Experts of a small language model: 13 layers, 128 experts in each of 13 layers.
Below are experts of layer 8 (counted from 0) of a mixture-of-experts language model. Rows are named router (the router's row for the expert), gate (a neuron's input weights, with its number), up (a neuron's input weights, with its number) and show model dimensions 0-127. Each number is 128 + 32 x the weight over its row's rms, rounded and kept within 0 to 255. Numbers have three digits each.
After each expert's rows: a language model's description of what the expert responds to. This comes from a sample of Wikipedia text that the model never trained on.

# expert 26
router:137086132194118182166115132118167106131132144149137107087099102089159063128163126110111100072120096152146167119149113133070167124119179129114144116159115112133124163143069128069108133144154157119121152044090140144095091143138133098113159122075117141139141141152166179117138108125142160090146074160112112081060129162145119086166133109122111152076091090132087160095104121120134139144200
gate0:125138099128101164083120104072127115103151097128120152156161093082099147077096147177107173144196114156143147130111125179155135160119114142065116144102098126102139149078211191142175188098128164127177121129150135141106124138122184157137071158130178172109120150120128141098149183098132099169109159139164161123130086186116139096150135129113080122053156160117124203095131100118107116111141
up0:207178175111108100121180127143070106087089113155178128073177115144130173140098178115139131149133079138110150089183091097113093145112167162159127120129045176131102051126101140187152154140127097061102188121098095126113169134138070128134160112180163064088112092122109096123087165149141186126093132147078090106097112135140105126108084129165129080164104125195117096144107137128176137128109
What it handles: Slavic name endings

# expert 17
router:121148121108088057120112123169138171080066078124153099127068113121166068105145127087144154133097165145188128213087092096130148123154144088108147110116119100118125124180162120203154141165134139149088137084158119150105147193178158165145167093206100144129199116093194123139142094048122122145084117090136080112126156112081154130082152093095042111122120138075099089053110112096090153172146
gate0:133089083063154145146137149105139116099141156139129194136154104137071099122137092167129153111123119142133137113113129167128156126123161118163081092178192083020084153093147132086086155055138146106130162155091129073060085145102081134119153127191183109094126146134075158149142127184074130148155095194086149077168133143172156096104105086108138157220167134101084154128158139160163103110089
up0:149081122145072147113070094146223166134118108164107083076103062132128089120080083055143147122126165125096084163125155106130146149179151077102047137107111151033122134138123167153085138109149108127169123108156146097109117121080169144132074151148050143124133139118107098160126156098171105095114118107129102129146085058111089110190182119136105147130141100091113156080118141126157111138177
What it handles: Capital letters in acronyms

# expert 58
router:170121159118137139045173117100166125189121093136076106132084114101176128139089119151113132162077098088150106098114150056150136078188105082137159134115110154159116144168113170119149094094066103152118147129146118137178142126164074072145122197170140161129125077181145136135099103184100166163113158126141129123111149087159139119108122084146178136199124110092127113089131110085128091112125
gate0:173139060096095071119122159111138159145154127163156079162115135099100146129118099133116190089147106111078107133134093121187155147143135090166125070129172076147161153098135138127143101158116126137174097164042133067189099156141132138175156147130102112132157098148145078103134184123120098165180159124151089155080079164105085128099109147107170144134162184119171142132107111123131085124118
up0:134120100122123130072146193189091107138120115131137101093083114110131123139137080119132114112160138100102149163143135093152130138132059117101139133145140106128131095067187121194135131143123126179095103177112144107107123163163113102188126173162104131106157142120144073110045116110131086159148153139153104174142126089091134164100103171154143105150179182101114074068051118106133122144147
What it handles: Determiners after make verbs

# expert 56
router:086136124132140149116148133094149195204088114097139146139114128119082121121108136089191133083133120132123156075111139147128139169137072066093105158163133148081098147052162188130093116151124116133141099077159221131102095086189129139110117162183214112117079112124113150111113139105201131139127114165166137194202119146182117176146149113146148086143156134138112144160103105111112106090103
gate0:144140157118066214128141192207159137082181094158095141144138124095088073108169135131153134101103097132086131168124095156127168114100055114059125154140148093097150101074149143142113119112160115221095158121112131127129156146060161205182151137153161080156148151120108149145112136142098127189168114100136117151100109106148133151111148169114116151091132104169127080149121191171063144113121
up0:119141118096165082167094043047113107132145183108128089095152145139167185105101131108068124172134141108156098148161121099125101146164147143177177174113115129139046140150102098131156123134065162080143070123211171139147109148146073063072135140121054161150145107146167131133130129103116124086062140124132151083113149135163178173110103090160157140143121162103123145088130086091195172140149
What it handles: Verbs and auxiliaries

# expert 45
router:120140089140106141163129171128082167080084134115136137106205118113088143093120146163077151101121116166059097146091152102151079135126117135141121090107167144155090149106141113108198151098127202207123168139066131068127147141066183181141095131163100116143138115048144088137147133156089111241191141067153144164118141124128101136201151192102108110085132184088121054129124104133108176191163
gate0:155090137169155096075075053126123135135116201152139090086169113126111123152140103127140169126119121165094139126096114167127183148102116128122065162172098142204117143130085140122198054067114182155080035116123122146172158151117128104115124174136050147090098085207129156112125101183130093137141112176159127128118125166115100133138133164132179115127088168088138154134148055124159150133109
up0:147138091154153106065075131131134146158136170133145123102147090118138099165133131124133137094114124159101107150096100138114136144101116120132078136159110170131111152104057116180152075096113186162078070158134179155115143102087147102087150163102078140118121104165175109099109078141112115143125086122121149110138099180068088156144164115142162153113097199115097104103085071161143164129142
What it handles: Measurement units and dashes

# expert 24
router:127127153123148081094165083143165132072184172153137096134144169133150132097130113127186139111141202113101153160154118141090147160176179127109163197143118082073140084047165142206101091147191145181110091136076110118137130098148073116122153166123124140146152124115088089113112134080117189101123155098133105124134173129082207119140098137138113142101104205199130131183141155134154123189131
gate0:115104099151151150106149089115095117122196151222163110161081153136118119070138128065125036095138132115113133121033163084107137110114149178158151155130176128150129175141125123190099137202134157151111212176117145139116161090124154154088170102089130158096155122132130100148096133102141137147188087169146167227092112124089113150100108140157148163130169157090187116137067123114019142118181
up0:144144115158108146165106124131128117160068116047109178085140123140149127156171124161118202166145132122103140121198112143126104135128120107082109122083104156115098122142153085098110135140124097112154070135116126082151111125159080110160122168134124077131115120118156169144142143118085162117105154087150133065133157153113166164130188127143141133167109103169124169106151128128161092153128
What it handles: Prepositions, table row starts

# expert 0
router:117156162169145158169106148103193160142172116140155120086126115150169103120184165049100087129104147165108126123075114152146114135129141153089103105138133140137143124199049159108179102137138148073151119135131118147132104126159139146140133113090081097183125205134144126097095146087121132000105138048111128085058164130157154084135176129206084186096154122162156142084118114139148128154117
gate0:149167121121115108156112147213133167151105085117131165191184101113147096215104186138155141203122154097172146132105142139153090143128174127133136138165105187144126125149091133101125131133146164058146117135164200160097169139130118095082125107128160153162133100185122111089127079114154141124125160114145088120135162125146136120133143116111112082134139153190154094121132076111077192175113
up0:206112117125060106119139083086176142104169135139166115168147183127103085042153095151111154088145114207150140120116069167057120129099116169126090132108155099154133128118159111122156116128111196212145128132121095129133093102189125111119154143115150146088098064116138135102077141102149126154129117136139155123092087140115148095104135165176057104140099086080145149128168109137133108102158
What it handles: Foreign surname endings

# expert 1
router:144142140114108134130144138093095189131127110139068143121173165111102125099057140119099115140061183098135094139082082113084113141080101128167132142090139179092163138145135161137120139043107195164136132145188112142123104162113163140125126178113111142139114102109136138090134140173161137101091164163099161124168126121116066119168143109115121184140183104113135117138182131135188138107063
gate0:177104172108104163115153185166095162124160082180167166102115168123140129137088178147145151142103185129113095145092179112117101158146129129150110130152139149100098122152144092148208115124142149125163168115136146166115136125123144166125123191150188113142140071107103139090104087145172111158124160111081183154134162096081140115120165140090075034096090144119141112133074096150136149143117
up0:103098093160165096171125097112153088126085183097057095163129112154128151113167054130121134115164081131162165124178114150136136077131108125121179136115113114143139135109096174128081126187134110108114095161139087110137103146141103080124149054128053139093110181151176137189148151084096175119151098171164067104127131179166102142086097107130183176119184120149138117146181148078121088105146
What it handles: Passive participle verbs

# expert 47
router:099118126114162113124166124146139118145120158136136141076092040140151128109138152156175079117152145116212148094112144086131122057092139145070049172154063046166128146141152141113137152108118189146099136143145121122070145131103129105130122109180156109139157144091112156129146126135136173142180136122139101174151154116127176088094142098110082065153096125105136115118102076102095105178128
gate0:136131071184102157139143063135156177105160099122129132107080158161100111105113133093162153082146143098096158165135115136133178103146105155106104163167168130117152095088125143116154106143114105132117139163086141109173145129107148153208136184090066120066121120105142094097105075106110177080152072079127091138125102147094135104085143149136118108080152168097118154099144169076129060149120
up0:132105115162129200105152078132115107101076143095134114152130095174154155124106143139128100143138092173167117127166169161083112136106128114178083125131148156198105067144172144132090102143116160127151132101074146140083124155087206175113127174135184096098151153084114160159119114179136169122183130093114103070173091113200142100163136156107069150160085131162172129091118106151093153136139
What it handles: Chart names and title starts

# expert 27
router:176155153075119111115072187134095152117137109109164130155207142123067128103085104146141184164132086170137138094114123120143161112110151115153047113123143092144132122094172097094124176105137164158129119157159096155132107116136076083078191140131144115071167162104122133156144212159071123126083144147119179127075110161205166088155159129122180106125109177122141136109118099146185194122138
gate0:159173107127107097109158173125182136195141151144079112152129127192179091129101121185097178175073113096160153122165059104079136193119139122102156140044106149101088090099154121094193155166136062087143146076158149129143113107190111126145117175112118150146165077081122148116159122199100100112135136159141123151116103099135088136085167147189148053049168156135158082116120120106132145104143
up0:126090150140149097119092139111107129089124118132148157166147130090103181141153122077104108065151080178077150141137168132162120116151123034173124061132121088134179173214103146157070079106112108133135182136075139199149154180079177140068121120136056126142097146192142136125095149123121149129111066175185132158141116180096125094157062084052116161139107127081098147118126151112131112168127
What it handles: Lowercase word starts

# expert 30
router:156196094153144102124135130188122165157168107093177112172159158184151104116148153088123153088133164080143142121141138072132116116170164206110100085145100129105103119133063135149167126114167161135161117156084106129098125086180126137104098167064105102114166103138094097176082155124065108123120083106201126133141155090141119124127101086121110162131084159168118085134097150083093097108099
gate0:113160107171113146121044167144067088146156132103163136071215143079072191179149161105133135110129120159161175090124080118149163127127100170124095079153114137133167105121071177122161132100112101100135095101130105157111106098060122091159103176117118115078128154078166131139103094098174131156154132172135130158142092141184130143163130127136126162171128130121170187095121152124164181105068
up0:103137124167115148134032151106078088151158146102157127078194162077099155166138139078158135119125101158186176106100061130138159162144139187106119080170086131147160072130048147099178132110107081133126101050115105145112125090065058077135110154103071117080091123109147118140137110103148164136117139181125100142150102117200102134167159117128122158120131135116170195114127165109156181092053
What it handles: Line breaks in lists

# expert 11
router:049163121171090080135175175146133112123120166164116106132182167104106170160096117157143116162131157090129144166107101111107149113174108140102173124186159117088043093127135167156127065060139116112119118184119075145054112154117120133150112130081123169123173125061106111127152163153089114108101129101121102092130161133074109138109134123091163185149145142147093205143195199132167109113081
gate0:071111096135154167167140136140074154133111118133105105139148076126089118096131149132083070146119163133090093106165130149115091119180110128200113147121128096166165124127133159174115157124149149134160118173086113039162073180146091129172140131140096193132133128099119093094129096072147085173084086163137158137180131130143104104152124148124161172126116112159165116121127173197126195102105
up0:173115107119119120070096131108153106133147148142144162150109177147139145142144137109174182099135093132154149136129148140132112144099163156036174127138148131086101160144104065069179093159112111127077162062156122178091140127106131118089146109142177121106089157197137175142111189146109163123158141089127086152105140148127090151134127096135103096089142106104130161155107105107146104103097
What it handles: Table and list line starts

# expert 8
router:084127135142197120179166095118111109195117140131107162101119108136176188163158118132076062154144132114173140125082038109159155102170151150130148078171124155131119098160047080086138114115168123104100142139126069090073132117148064072102160124145129186081168115158142160149105171134110132048105128129135150112118200118155095163070103110048170191174146129140073141150149170090167086082099
gate0:109114081180147105094147127143146188148114106135111117088125105062134146162112128131091062171108149086120085124105098091159156140139138134153192120133147077115144100129084142165167127059106135182095117174160104124122136108106089101146070137168068181133170022126234148128088111134130083120157127134156161107167158090068120094094107100164094161171178134118103144060166146098126090142099
up0:157121185083127153162150145152073101101126139100152082193161145160114113080113149186109190098128097121110178155126164165110097121071122116096099119115114143125096132058171109091122185157158134100111164072143160150095144112129155124095157171093155092095112219149038085076162134128117134152092158132086149133128102161157151155155137164104203101109090138096164128163111120163179155149138
What it handles: Table column separators

# expert 25
router:134109081138123114126111119099106049074108117097126142167104146125106127134184178192194147144095138142108134128094149103132149169119036145096074176155196095130058141041141116173109076103152151147123106144178122104138110142128114133119199127105133123113088117123129101100129122137142135139140144085160110162143108152084110166094145174147165138097125138107190101126104154180148107159089
gate0:120151112137178152164117095112143144113156128127174180162142065129065121150130096097165090146141130165115141114098130146105155129143146125138162171112132160132129154143141133061119118119168081124126131094152101135093107180099100090112117093117080144123126139126103112091171124124153142221115077141124152111097095108153085075114132149147125115100127103122128163120071130071053127126120
up0:096151087074131122116133078118104129107166095188126158142142116124123104169099194149138151121135148143192088137104106143130129146121122147084086141179129149102195124087117153105118167118144167177131161124151121151093173172113162125186080142144103124134113102166128124161102127145171153112102188140095176147115093118122114085167111124090145107185148102074146188170118071165116121140097
What it handles: Infobox field bullets

# expert 6
router:154141127138130129133166123162182117188181100179072148116067118129196080084153113132056152141180135060158119118146079077180157071167129165174123140104173211137151149157117103147155094121106136161111137097129125119162075115136078122145121152143120131173192162097152181121119149168039143149149100154138087111170109158129139152090128150109106112188172162095129118150078122144140092158144
gate0:161149122129113083114109140154178186093162129136169111135190106221126168103143086135118150138144130146102116140149154122168207162115135068125132087116154121116119124111190095181102126210151125115114155081200104156100111158151104122096124123134145092146131129187159134150139200099103134116123158161136132077128138108147122133132176124113141104122124071086177155086087140116134109144126
up0:131040146148116134127060112152120120126142132107118135089130085149086111147063120141092108100127118109153082171132115118149091137124141124145144163086147138149175135132074160118084074105116101098100170068104127073157110111171102135041095065103121128081148164120131093104139122082127122159161180089169117125157131109112167187082159179069109164179172081176113161203164102134133087172133
What it handles: Articles and determiners